From a checkpoint of a small mixture-of-experts model trained on Wikipedia.
Size: 13 layers, width 448, vocabulary 38025, 241M parameters.
Below are experts of layer 7 (counted from 0) of a mixture-of-experts language model. Rows are named router (the router's row for the expert), up (a neuron's input weights, with its number) and show model dimensions 320-383. Each number is 128 + 32 x the weight over its row's rms, rounded and kept within 0 to 255. Numbers have three digits each.
Before each expert's rows: a language model's description of what the expert responds to. This comes from a sample of Wikipedia text that the model never trained on.

# expert 2
It responds to: Music and name fragments
router:161159145136128098132141110083145121130148102114110133086151151207114151075123113147185141165160114146145105129052149102121173175142101129146122125174138161179113172134104134141104085089169126
up0:116064220122117088134093123110115170131085125111129149200112126100111090170109103129118168128160140102168114162135155188142112151130161113119084106133148091108132135121080163143130057130134086
up1:119115115081133129172165139125137130140126138162099139069123142088106101136128014130137095136103136148165134158043114115129135140129127157134095112094091122154132114124100144138116136110119068
up2:152130117112178158140141149041140193129121095098115123076126164135092113114135158122110128143147109116128119094106162125162118157109124168117086096068124095125060057134168044182143067147116116
up3:104152134137150134095149136183139120119106123126152170066115094124138100146123087146072125175135125116120227156110137088151091179101070099134199100114148173165068077144114086188080153190142146
up4:092116080097157108202171152173149163167153144123092133087115215132124083137118146122127154144093129160134153113070140127142095101121099085093148119120120091149110098171096130145142093171182158
up5:164057157156148125150125103094175180144167111150128151178106095154114105146115189129090143160111127082108204093164154152096172112096146125171115140157152172114088211095140106140117141219051098
up6:194156095182108147128136107166169075064057156081110080086092175147101098241155122106125155115085100121110119146117082097082152121115091139152122155128117151123141134085124059139120174122132120
up7:119132140110143119156170127129143161141126165102107158106166088173117126101140091175121104143066099185179144089130139132180115096111139085133071116174200074129113130142142112131187147118147110
up8:065131116135091132114151121134226163125160129154111166099117136165143100108151120096108129104081074116132142134099052126165143103100064085132114151096151135127127140120130119126073132100152185
up9:128134158098164097127100129217108099137154078133110139132155131128119168078173156142150127127106149092148189174128154163071120094139124140090094178164124166069165094136193129126107130126169152
up10:106137108127110177091128118156142111141145163180134148055099150193139124161121086102156161114102053175178143128127152093171103175072115126111137132150127129155130156130102070172088174166117133
up11:100153158070091123113108102141193076138099184118144099141137134131136147166141127117119122212123132141120170120081070079114143123096143110168142139162115216135140109138077103119140132119166124
up12:099123086125149160129148097138143116099129145193106099165135149081176176120127070117163137160074107122057137142159136174167148145095124109120109108128148124117145104045112140075118176048179153
up13:125111127165124124112143097218126168113114058067131111114122098143160165135115130142116129114121118154122142180186191161141105125129112132117101155163137173073119135169084109142114095155161065
up14:106085206148173142180164080148122063103145192055083162155131132070144189154188174139087144134156114118160145133138116126139108178106076127123194124045114133124142170096146093182160132126096181

# expert 3
It responds to: List conjunctions and separators
router:144094118173098135074156119160127111094076082090122081135178127171095099143148103150133143160083073143128149123101118037116138153125157111158162145135119130133148155138141089111094155083111150
up0:160137140082151190136114125168158103139137085151081105098128130128125097104062102143136139123064118135116109088109143102135138132126189124133179135155178151129128104161125086137131123099100099
up1:096123154106066080095174095149108137116142078154017092063163094158115118083113172112180153103045113122113116096076113111161181156186088129106080156124113055092137111148083100085161108122171109
up2:167142170097088169138086123153117133094167160130182128106122050112148120163136148070179118119129170150158097132121165129152095162130191158113142195149146126124112200165130183133073138109143135
up3:074145099176137127061105159134117138157123147129138115119137113090117064138136098115163183122124150101127106200110111120155140177192112120158105132153134130120121164089120140096100108183122166
up4:105073173134133136214126157127161048182153161153097108108063166067139116149113147155151126149208121121077119121119174140122122171138153127125118134153121144120130103148149132111133072128134129
up5:155194132151159070136058108130167120128127113088120148120138153172134105148054103064199111114195125104161118110085128117193152155214120133121106116161146111144166129162081153086148057104085049
up6:161111155135142123134097120089105100110173128116195142115127185151140084113138118107118126118103077150180105147084137095080122134172132124153081120139192108121114109115083131078129051140146115
up7:177176174117114125162114129137127089142156121115104118136136143160138134097078151131087126078133140131112143154082096105135180096096129126095140174151137148142161150148183128176132150130097117
up8:136142178104043157112187148145145091182149115106172128107113151143126121129125096172112138141141115152110180083124080181098161162165092088134056075103154035156144115103109126085187158096159081
up9:133105142189093095145113141101167163186130142169178151093152130190146255168155136147084136139110156149144100180155144114063096158143117125151141136153129108124100137137160106147121106090146130
up10:109223176065153137162122086121115113132181133186153095083156146171083158074091083155145091151097146151175131214161098119081064135112088159128136092108137203095107117143090152132122139070117140
up11:123143072058157130107159152144145104173119131082069147115145124079081105119100172119059127122125143091059110154134111118136167122071037130115125117136138138126108094140120182117098129177104154
up12:128068128132136146161138152142098142138131203133111086134158092094148139146156080116133166178090150153049136161112102138163126100135149110142099134134115144118136099072114169111089088123123082
up13:181094136061155113133228131128108168132139139138122097183144092158151120113140117137099141166132121125102197167164116128112092184134092137092128129124111180132081126145117132190135116098142070
up14:127109154171166127110147119085115112117166146086110099148094068176136142144134149162128158184185131120136152124095121194103118121106083144101115124177126092160045109112113188132121123093144103

# expert 14
It responds to: Years and taxonomy
router:191114137093103170134136134095203098180162113169070124118111198101154103100147098154151122166155088119110154149181128152142168191129086147161124128172185115096135130099146095120101165151129111
up0:137118134175138137176132115146095142141126142150143096113099161142128161172147121168126134112122104164163138214092114079107078128120072142096115113152174155194109132131133134128069099098127160
up1:163088168115041142133129140165094204136069125115139097126147110143119125129140134084117159204114129097135148104121143156173173160150112122145148147109137140158129134109103136098104074142120139
up2:159036128159169138144136098110183115145107068180071025122136087089076126141109141180084145124107137128172120117098134131162148107159091121109198098093122089061139158114178130095118150147123201
up3:123075175084134097125100128129135104113133086084127103079091093150108144146137092131097125102078148076197137106158135103128108166151132145132173047174200165079124144163127144115127103160096113
up4:137108124148103211090121093183053160102137133114140101186128140130067172126118116116144160188148161144111197097136152151166144163068136135080055093190121139104085135070127122125060063104085078
up5:154118117167144190151137157158141132119146121124142153180142192122109100157167157101119155180126146112137132095137093157202133125184126121177095089131132133139131173083130104128128135148171095
up6:138159114089110139132154116118151164123098134131127139082146053157155102138153165108096143133165090191177129113128087137177042150130092179173148132131179124125108180175118159174107170138201125
up7:145156124128130124148126083117137083104145103185129086108147101126201071136125113126082138154119161087164154153147116148115113108088067086166157160181098079137122141096184137136124091170146082
up8:136098134142152141158146112072083147080111177067158148102134150101116113154134155161127104184145056138148166084134134138158193135126165076078152100146136181142190145145170124148175128173150224
up9:172094123110111059073156113131177164153127121036148105112097116145086099088128073122127128192109101111164125126107083145137110174135114093082162204157152114119059165140075129138141120189117149
up10:201107096109093140148124079120160155130137126144129132135120140147126084141190080187161116151113147142113119112127216127144142137096146180094090109161161171107133112135113124081123110103073101
up11:109087148100086104106104140148203166137144082106145119152132103143157166118140151096093124130138149126091158093083126093177128126134172156116143124118137114171110087212058147211105166115152137
up12:124172092135134108149110147108148135143170120133174108149090179082114105155158111147183183130137133141146133157134072110126126147108130126098166167173161183148145113158062099146106158152232206
up13:179101110123176115136152134112114123077131113124132102176166152123096097172091103113141147148100098128157127162132091102128078089154114061129169160126128141123118157101137177125165092191091132
up14:089097156118127143072154118170179093106124116091105157157172096209133115112138140092068128120158112091130150128161107117072129185115087083113174098200161126101115110150121155153117153127151121

# expert 13
It responds to: Plot text and See also
router:180103149137134149128147085082139095092141117099115250152094142121152108117116107116146146111142115129129130145070099140148113151173089144092108022177143116128042138127096140108101156111082120
up0:162098161119089100162145100167117135075118102124076122147124175143100078146092111125138080088125127146159116118167139135132152203147105102172102122161150086117177134207132098107146182174177166
up1:128065111186123104157127088088171087121100111140105116088166132128128171138130149168060144116104108115104087163132074109078109164150105128105123123138149125138157136109142085120052091127127121
up2:143151085113145140127130111119154099101089140109081062144147084167126115080153121173217143105142137030162160112111117113136133106147146118126157058175163106140109106125065218129095165185113098
up3:169161136135140130121145116109155078118184124099118148130146166135112071195172171128136103125154150106079133129099105136139096141109102056121088154151122109147170083163159125096107167167108163
up4:101107170114106070166152104147057088095130103139101146132113148144095130117141113170125122117156096122147098176186092095141071093126159127073164089144149126083136136164138109122166208141166111
up5:144165158157164127134091119052161154201116153129134092154066132147130143072139077137111110128122096143127145123128131157131056126115127136079136107120114103084104161173084158145075121149189114
up6:061139104182139108151137121175109144178160121125091116141161169115071132097155129142155206129135133094175125118138087136113170127097141175099109171133153122126165137145136111173164143106115165
up7:140140116099132137172116119150189085115106157152158159125104143115079144110067163122093164144106105120096196152084147150133134078094137124160144162202121093181167113117137107103111101217112113
up8:151172105125125119168086170114107112164170165093115138089116096182140139154138118142138076117060109080122098118091102163076136119161165097135117166106149147102104144104107129154102133119142084
up9:102095087183152112151164102164152170119099131135116129156187167104144141167120090124149146173136108127099097146123133130100153134069105183117136136111122166101127180146121119146136095116145127
up10:110097055118165159215094094111129056139178108153095129141145174167106102099148171148129139164157123153133211081127173197158180143112091146114090115148170149097101110096111129158123089119141118
up11:076091097056111103129091156119090162130131147128145093154172072158153125150149171091104182131080172055162094171123120130088153091144145094120120133171164129147112119121161093091095157055157195
up12:166118081183086190197183183163118151127142161098137112088120165143086130132106117104195119136156171141125131093106124101179132120125112159096137067156154170090160165104168138152099139109101128
up13:107072125128164123120132146168123114104154035109102097122129121140107188112156073139105130146120160160148114188156127152111100093125136154145124180125164123151159131161117117179097105170134157
up14:121044124116148171096134096082115102115155136136142134115129141124117107144123120141093179101185112096188103151095090108119131148129178102148141133163142108130158075140050165106192165109170099

# expert 8
It responds to: Plural noun endings
router:185089127162118139136165126157167100096087101136175150103142114195144155130133171119098140121121136102147135228104115070132151139160117115116121096158147137101142134165113102175076096149184125
up16:159095130131096124154111153109164185126118146096173120081132086103127056119176109108128099126121095072117162089126078151125132137121156103139118128237119170112141180113124119156073082097080057
up17:090125118159139087072164116081130138137111093088090177180137144139190133146213140120150112128145174181128183121100113088120147118147132110120127170170109064110177122149108068209117103119148162
up18:131125106130099063105126084109151139113143096146116073183160121101139178120130102150166102128110040093092093152091120097151138136143130100106159178086147067138142100138125130155109140157066105
up19:162172118112148119146132185128134070162179109141221061107165166152107130122101105140136144083144152086112152095132136161104140116121070145071125166078150076178106172123132131106125139066162121
up20:131084136185162186176106099144144143052137140119127126130156214114183082180096104131112168112115148118130151149129136064167122120147112146163123108146122120145145126162084098103068195086104127
up21:130113092125108189137154045088202103143156143110144106098138152171127154121136115133176128124132141095121198092044099149142151152070133121135116116096119103146130109103130108146075139124152108
up22:167109148139100088125158114179155123126161093099142149140078108109116126095127117133164176113138066116060178046163165145127117145107134165071111106131174114131133102131119107093128151181149105
up23:132110113085058102127125114127135161107190193103163115131123164119095144148108126156106108147128074171157145032142165062108128186156112119084150072060108165154133157116130165106097147158088082
up24:123049149099120142133169070145117113100117100099119062115157112149113095166162126153146149193128119144125142094102125131186087117142158109139144153155175138132102142072164138177160136104106116
up25:116091166126144184187099154141133140141115133131135126186163109148128141112078151180121194133154149102154161162124134148144091118121106088106117105191127120075129170118163090098131069087141163
up26:087162139175155168111126070097102073142126141094143131055100160134135104127114128126141160128132125094134120088061130126106127117179209131125132114180135120153160179091148084129142145075111091
up27:165119140073149181108169106141129150163131114167124144140200160154155126131100111159130157134166094158100130170133098163124083161095099124119171100151189137098110115062071167182116089168112113
up28:108110165126125125100154115124063135128148113087094142109126104172138151161089105167116097158112163126127123092140108151135124140082190197108209131148089101106068119100130145131088150046117147
up29:115123083214123182158153105171121123197156152141127128172127153166009113132158075114147115159100133151084190101111117128079089120187057142125155154137132141124165117138174110185101190100134134
up30:138074135101032131171180162098153065152137160179084161067136185156169144144135095157130088134152113161173155081098153101167124135091078084141138117132129091151157095111191132142093171143133158

# expert 11
It responds to: Sentence and list punctuation
router:141095119169117127146125129109145111105137117121155164118192087118117131177155108119128114185136177121118143113122138121098126137114204087112157075141157168116166171082110140189092136116174069
up16:111131167110140117082158059111118177125127147154104120140156115113132096172122126136166117210093179144167151146111113166147128146098102090107181112149096126075107158178155088152172082071186126
up17:175100092131153138133167061146099114140128109113141100107148116117093105148128143128140189126117133101104113148168092145121123144167108138162113176120145114175148193142172154153118144096107116
up18:193075124125124080159161096103124099121119096144114092107142136231110118090174098127110125155074089166124150138136115038107081128153113087134091082109184128115140171111065139188094150081064091
up19:087119130126079115213051135127130129056138095117155176097132154191167159150168105139079160094153096114103106119159168137144143135089093112134147170082130135212112067177143134123083142114076166
up20:192106142142092015122084052120124170081150099183094125147102081152079108202165067149123152138129141174104149141110081161178119105093092114121116110128146127164147148122166094137126122145094145
up21:133135140081149132115183127144117088098056129152090154094109091123141131158128141202174120145093076146145100136109117113165105127103114125136136128068147134108127102134149146092164156137115167
up22:111137154192134135123142120151101129131138141142136150109139079141147147141111146146097122198123081178141153140154161126098130178107146146101140125184117127041078130059191139095139086137147122
up23:158143128099153102127241121173117068132135163119157168088077082120106168145110113112150123113119097099124117175134134112205128117109128140125135111126123108147068072137189086085121145120141148
up24:087138109154164102186110146166129108115140111139109164102130126119095159135110060152114129135083140116188172156141136132172123113092119103154151187114157155137118201143105135050126185186136144
up25:177082135081066099102104152082133144121138105109118123108163103188124126121112131088116145144102121126104170141139153136136151108106104118138091135220164081077155173114109126152074129177129152
up26:208145122109137100120100131077106111116133097084150055145137122142167120137134128118131156163140091088095153100117126213090154101133114119145082116133149111118106120124143105128113114105160139
up27:106120135129115110164121070123143131106073063102104155083067059114098155120136090151123135076059124080120118102166117109112123138137085136109143136216169191087093176151116108111142183159159120
up28:169130125124080068123116053105120117215133150121160187149143140168160103124151131106166197106143058087186183156112095118113145165119092174139109114145139126171122130138133162167139125179122166
up29:084126120158081135176110129195188150113101089113098132112168134103135099166117121122174146158043123124107143186160115105153123145135121163133122068164096079112144108177110137106131040160148102
up30:180053122140098088149148082146109156106096111172088124105114106107204176105140107099125123121085099093177121099135169188118136151115118092108153163132120161161060163141189095073175111167193114

# expert 15
It responds to: Quantities, rates and stats cells
router:132135143094118129137182120176125140126161142099154194106122076125127129151131165114128129156153137135151134106143146130132118180091086105128105130177136078110089138175168120147133150093118119
up0:148113181113101088085173085169148181130149119153121125154169147086119127087115144151111118138143092112115139077113128223158130144150137167110093144103140156098111166131123143079162099133096139
up1:110149164106129107137147083098132157115087113076133099136147106119139111119131067096093103153096166089104194170114139100155066171065128128125146096137130124168163136100105098080111124118056084
up2:146134154107180144119149113109137122090150092160112108170118114137147140123147109156157125151143172153151237130073116214169142079126145169122151159143078166148116105102126068183112160072134146
up3:119076118144076154099113125121117123115103172132139153060177171119115175156104156193124137118130109112110127100140114107108155127112082141135106130138120137105167100175135123106133129091140134
up4:095075107168092139184153115077088137143117171179143034093120167115103099115178112172157116206181181176128101152085085108114089084106123164111130096087142101094123117082089120093185111083105161
up5:154120156132115132205129146111144092177109163153121095163103122157131122158177145172131157138135135110141103160163147102095121132094149099068181117158149170113168093132158106114146084077152159
up6:097083142090113097096152119156116113131177081088115093134108098144106162194161103152092138145114154108101119105122121089153123090133091113124106149120221134116123099123128107128136141096156141
up7:139146112112121142123148109162145102109122134116122165084154101125162112148127134118107196153113165095089131159140121136145116112151146113110131133171149112111125150168129106153112095121140094
up8:094131128069080159088112138081129096141116104101140068093145137161085129046157104192154139112096106075138089133116128136122161174122097121114129099160152175152126144111078176183168096179121130
up9:123155137167169202161123160181119102112180072119146195126116190167094088067112159131111156103147113158140106126132131141059103165110176222113123097167130194190101075117149170135136123121072187
up10:109124121182099123167096101125119120110158159074136151124153094164175176118173173129103166166148152107140101096186127133116135189082128141085160138165164126127207156151160153130163150108151151
up11:157095094118069098148155102180134194117093111163157054091118179091120140108110129168132159117095072154100148135159113119107149124093163142098107137150171154139071160134130096153158142147174134
up12:077120102165088109199150136166146096152162111106117092132135136108103131109086151186144170156126116136155173097132096150161099078144168098062114141107131169120123114034149110176111182104135133
up13:144191132118107066142158041101140145118139112181101126142113124192087108102153121168104114135123088182131214144158097146099122171135127135181134160179147107143128140144122180141167146126150116
up14:127148148144139071128141092171131124130142151057117110126173145174114148080099113119117102153118096130095125137055157122077109117128095144169101141113151111121169114211102127161124137135119190

# expert 10
It responds to: Sequence and time adverbs
router:139136142165129177132158121157151146145192154127112132123151155111170148142102111114140139135138118145177139132139167099058106120102119139122118019127146115099113160097163083187089114137091112
up0:120035119117139128170102143092126102137175129126094114125174144140082141129119129129133095158127169169120153150121130105133115164145151218168127137171156140127074156140114122129098138080115206
up1:142060079154110155124148099153156105140113056124162058082187158118108146096154124145141120159083117185099173132108061052142130147137147101164164143161111146141076201106111128208167105121165177
up2:142097116096112094174144110150152093122114104176092086140069140127154162154135179146141120168137101154130117147164150160139172142116155124163206098138128143090140141115124077234099192078114129
up3:115138193127056116178147148162099104154117113124134145111133194095150091185163139119187108186189178120162186117129125108132100145121190124088134136126142129132108135163156135144137140092110178
up4:144123176094077161132191085134135145140137145148164160077145194126147095144146088095045133121106172104100156104122100130167138103110160128125123159178154169142128151115087111115116163063120106
up5:185086168101120143178153123123078167150107112167090066139132111100140112136151137095171139116070092158087116094084136173143114125085148142176082127175144143108127162130143107134149156091079135
up6:099101203122080115145189102140141147132097175105110110155181169115134093105144075117180138163160137099129177136093106153186100135090116211130129139148079103105122151165098147175125121101096116
up7:162127105116160147142145155113115097142185076142126167116116105172184124091214064135114092126101129099149122165170173216166152149134179138141154125152130094143128100110134085106172251115090162
up8:126077148089078119135075096085150081143076158089184090144064126190110077099122106138130201134194132171157166096120081179102127143125125200181179115150106134086158193132076190101132147090141102
up9:146086138086121065144093143125177098121178120095186108159124168159088124154103145145133136159139099088150128076149102128149106166126095114107076073141140110143108114087130116097118164130190137
up10:138135079074106099130102142155093128111108138160147115122144125133133119173137139177140147133141136170159218200121135191103109141101132141079113152129155106119134149118157106144134133050160126
up11:153116115114052146132097123127160012146071075155121115121108174131114119083157111148108123179158150125123158137123142092134062155093121133113145159145196133078110176128092096184123112108141104
up12:080113030092169139121140100108139141114094107107101093166129090135117125124126125113129149113154169176106175124130103129230100168109091113074109100107161197098103105115054118150127119110153132
up13:170107120170110103160144130108169064111200119109140135142168150167156110097119153142104114118046103109152135117145147112070139122115143119133072121161154107080124162078162107143124105155149157
up14:138110128166160146142104130120090065104150061108198060088145159212115142127155101141105117135121106123095108157125151136162069097171163142104109117164118083180125144094112111110096178075077136

# expert 12
It responds to: Personal names
router:127089183122163150127200068142123097134115127109058129110145113113135136123117086076107134135071125129166145139093099121150115119096130196075107124182146113094082163077112080165091177071123107
up16:163149147139059089122167100094166218147172105090101120145125091111013110123084170143140133112153131135162130081123124183134138146128101112138150136103142191110108165135170105150144122123158130
up17:150093081073135120103105121215168174095144146158155167110143107143127130196155133199139123183176147108145148123181116165121092146115135101116078129167131124164080079103168131146171076138137187
up18:094093117167165127140089082129106144109146127048066150147099162208088133146121145138114127173126106085162196114145117135179107134164093153148174093095193140178147182143152070134122108141179067
up19:164119141132082181096153159112136139166103131116151109051161169171127134160053086152169131085123128119182181107134187104124121171130141053176115132102145138184115105141213179115130164153096177
up20:132085210138124178131159110116172197123059160132084110133123119105195113120056100143095157148138143140097167113143125065103101209112123090154102103139125118122081159100140111134123064128089117
up21:146116126121141145114092125119137158170170137118134161094140130208146131147106153158053137123186159103107180132172119191099083153105152142150144126130198150183100074071142142132085091118116186
up22:162113079117148124167083119086150127100160135150075189152139105110113126172185124110127174113083079081187172079110135084152124171161149143119161180115130209150114100070165135160111154105137107
up23:140131117073099156149071121186129093079192035155182174118096071128148092164136120191096156089123084125087173175180104141154149144130175175134186147167130168111178113083107150136132075173158123
up24:109151127171123123091098167123176147169121166135145142144078207148154096183125118106122152187130110130109156102139108123060109147208123083106070174107147137128100184166109116115150153080155144
up25:058123099189158112112111076160092128068077071159131079175194087103042133099157135130145128153088156124174108123120093189180092100123128085105129150059171120160210120133089148105104139117079108
up26:099140181065059125157163058107132130151117089148076159157112185103090121132088143124131096150134073140205139027139151143142111161187145103114053124097137174128055209126130127152079153112151140
up27:101101105177154124180087126087182148089079128198141143131100131165078081177148123122140122138173059168099091104146101167116137129170209196136107109122153114126125069072149115186105155115146140
up28:138085140163132158162145117103153194126132133142036126121171130108126154148142115136146142113119143174074135098110133107147122175090137142112136121128102101105151145114121183096081153069114116
up29:141072101150136118146104068171140121072129100094189150097175094141091126145113102136155169173132155134152098137143145109106113151137147115091157141136161139118161170092114199152072121115167151
up30:182114158100102171084153125157133146101104126185104091137163140161109109172103190115115132092112134132142124108118113111157141122148153133134130094120160112140085120135183062091106134149148133

# expert 6
It responds to: Prepositions in sports bios
router:117110097166100111120115095129093111117091147218121117134091117128126092125110148181108133143161140095092133122088060170128102173142079136089150127128108107111175129113124092099116117150138157
up16:137107170111044147183105146148188086173104096122109167161130187136123120132162123127128134121118152108082123147078096111180140115223131089107085110182148127136153112075124087110126120086189131
up17:145099121147160161139102082202119139144156147137144141032094152108149095140144161163136113093190166121152152078115117117144142136140076131109111119134123143127028124134124078091142103122136143
up18:142140147098099145140196114135121150161162152121129120132185140149121205183116131103114130112167146141133134139118078127095115137104138065120010099172114104081130102125120088161122143104079163
up19:132157144153149087137132197140128191159123111075113184161163117162138092157202069106144150120126143093171110149092075123132138137137165119104091126173104139128071123145141139168115172093114156
up20:108128111110136153129158074160120082091167068150119134103132146135132149156146115085088129101144106142140093208192099145068122119119114133113139111080177087178121112121177104157167113128124082
up21:174080076121143112076150131119097123131123125197115207122147112154064130206087114139116102116111133161107141129137118100175135086051167145172072116107123080084102140149170110107137141128126128
up22:101123109102188101135128123129152132147140124145166119046078139089094097114120085153096175120046066149147103160189164144144112134060162040140145145144148175073104079100137127109113111126153197
up23:195116186156087133119108144125117224107129165124106151092174193172169131115136142162122125159168048198110179167108139133147117140138132116135140126101125103139133172150080105119077144134033176
up24:150155153160138167160186087143143158125128143173120125145126181166147097144179174108097106086149178145125144128127130187089127113026147105148134137094131131152103142119144153139081192130153109
up25:097118177152159151159155147113109124083162091185144082076131146161131150096099081150136161186102117136172156116131159160100061128140111103123136081103153083156149162147205072135159116126113177
up26:176150179123044080152130147166146069152092103127096099144139193116137166145087043138109141142107127093176122167147097104142065102161195116189152143119187092074141109124178086125077112163098128
up27:146073119107105124110082169129145176086114141111136124156130200181103101108086102126160137113111123149118105090099089105173112176077134146146121112130152116102130163144064083118081091132110100
up28:086113136122147097177143133210123138161110135100114157085142136133140112124156076102112164137075083111178113133160188164136222137145095136070168142115107098192132107135168151079139152074075163
up29:153152140161070149154151073192120168132105152116170131166125159159161106130127097064084140129165167156123134194146100163121093113105153195164032137150142168171090133187106105189107127075150163
up30:111122113146148098144150090099146138120115098070174095162127144111034055116108064098152143164140138122181126114096085171103151128178137056114188125193158095135089137082086169133113119152151122

# expert 7
It responds to: Digits and relative pronouns
router:082098118151119112183162100116144150096106168135129131089167107169133145151095130127143121137138113102119168101163135162111064150117131148127074131124153140138147122117148075129130120180171137
up16:146127147127045095134148188101190098110141122177100115201108093169103122145112106116128106132133088146106131107128134114181044122105146207125154149123074194112082105154094120191088113119126142
up17:094160121138144125147143118129182150120166112127136169133054128120096079086141152106137135134107140126159124117125150118158149149133104192149162109081145074075140149121138222145171122082141163
up18:172090063133140133111151121146137133150096143111085171148138144095149141111067157155138158194106124144093080102132148186094118175141144091082191147107090086146118118144124137155107157151118136
up19:123132169110094074156165127131198135181174116142103075127144158119201143142082112128134130120150110120137121176035128147110127152165100142093143109111084105147159135112115123114127164147151078
up20:135128208158146129141102074134125155084096121109073130101160117119188141070172099185156092165152121130104091123129110137120193167125114093126122095110182127142159127150132105105149244148155117
up21:114151112127112158151164106090134121084130132082136101111092096125102071135096051114128179127106166131152092110104113120095112151052138153119195049137148063166087192120074145162046141075098151
up22:090107117104123186137122149086157134133164114095177111154145145179161130155141140176161164127174161173122176136132156115109143150148108146068134105142114085090207148149111152098155149138132122
up23:145137128110072092055125096114116124098143126104094100096107109141071120070157142158134125161128114186126135106099103129107138116082071153143141172148255148107115120107081132201107079134069142
up24:174132127157158099117177126148198119142117147136124163116134147134163133136129185185158130195135125146129096147154153138039133119090124146115099134120150059162138140157115079136131142121155071
up25:129123094041074094121157110139120161147145076143161158133167145149106088106161148092115119140126108117072161137124089079138150164130124133142172116163150101105105116134110095118081084094145071
up26:137118141120131070145107126151157138150137118153118157098171150150102136168120091161158142097093145080144110131097056095137099111114100093160117146131095109107174107052157151111167141143078137
up27:151133148149113120136119174168110097137234124080120166130200151077099121138153101127128137189195103089161141128153106180173140177148116112125087139078221075158131154133151169114111097084157142
up28:117109078066119121071162155134124135107128158168165114118106090154151162127148140126162131092143132125121147129147138049123145092146133086140171064146176078143143132104041140123150160143078117
up29:118146087157140118098068144144078107091115076087134109152174113146099146130106175094160078145103128057105076112125166148102197147138119117136125163165140144162128122152117089096122115130120129
up30:147111171107090154115143087131081149066124115119123149118182165121119125246152092128100174136042126023115068098129125187086179100077090110127161080158188114106127107106121183092146131161170069

# expert 0
It responds to: Openers and copulas
router:189106149150111183123128098111126127105093122162148126132128078140090122177135125123119136166082129132110126119133173098211156131106104095066115127152137136093034141125120114225132173104146148
up0:141086117135063108075159162102082141093095149131093073106099095148143057147155050217126133121135203163139153157148071130149124145174149102116116107149086149135084119156158092080112189101084118
up1:134155097122112102099149138140147174141166159129127143115127102095071112151251088125127157137165123177125092212121087159135097100146136139150152171146158170112140106134155119175115124100171144
up2:131124156172108110124116078136133126135147147126163127157205144144137109115177137142118133150165130099128152094148076155111113126130190109118101098098155132134156130122134183113171165079136090
up3:142114147147151158115116045169119097160199089114088115137147183142184103149151135124083138161086122106094165145115141133089136166131095133119092115123110061174091109115151100098122108109137086
up4:119138135119147152077162123181098123192131067066089119179142124131066117099200161133109129170129113110140134156154125108138166214164077097077089130111162134143093115137141048103147179128166145
up5:096088067155128159114176075171133106129090075116100140142125158096159079096108142149128191081141127126125089146095071080085156168143133117154136075152120109171130162094172122125114107090148087
up6:114134150143121136140122205129136136095147100137169124128079108201183139130127139191070134097115123106132150165105165139120124137114107209102094131098074135145131186120166111088113169177101078
up7:124113116123131143188132066071125135120135150189151148100223150133144098134107138148132125141087136144149083184151138165108117155155115117127092133160129093141139190106103197142168114137127126
up8:130053147143153111167152073167141158128106130115143157087164088070143091130149072138034149093085163128114148187101119095078111132131172099139116144121135140113150091137105145127104152125109107
up9:144081102089193184091076126136156178098109103122157130141104184166159183081148031155141097090052080079103145197155151161078087097161111161152151119165127090105140136134114132031105148103158088
up10:126130152135122121125138150118157133093087092118076144109106074125087108138120050131118110225118155116119132132106132098147138123110161189081105132169115099088139117169096160147124131061101162
up11:189158210098148078155093134177140118141134057064103124175089135126083155143119095111124116158142111078163120154157073124094092127148114108186113113131125118105119112078083173082149142115159125
up12:127110165189158112156150126092174160115094110151099108163158102102074119154071131145161131101176042152127127079118128125151146152086183144118073142111110153157128094136118094162135121132137121
up13:121065075140133124216115145115133134061163129098118065066186126114152102148173138156119123175144123086140083137110122114098148178060150168121126152128126151123131112129077121092119134118202140
up14:179142179149148103157079135150144105117169091150088097065141126164080120082152104183105121127103164109172167133159137119152111101115115119122156082112165116117132157162102057109108178102077136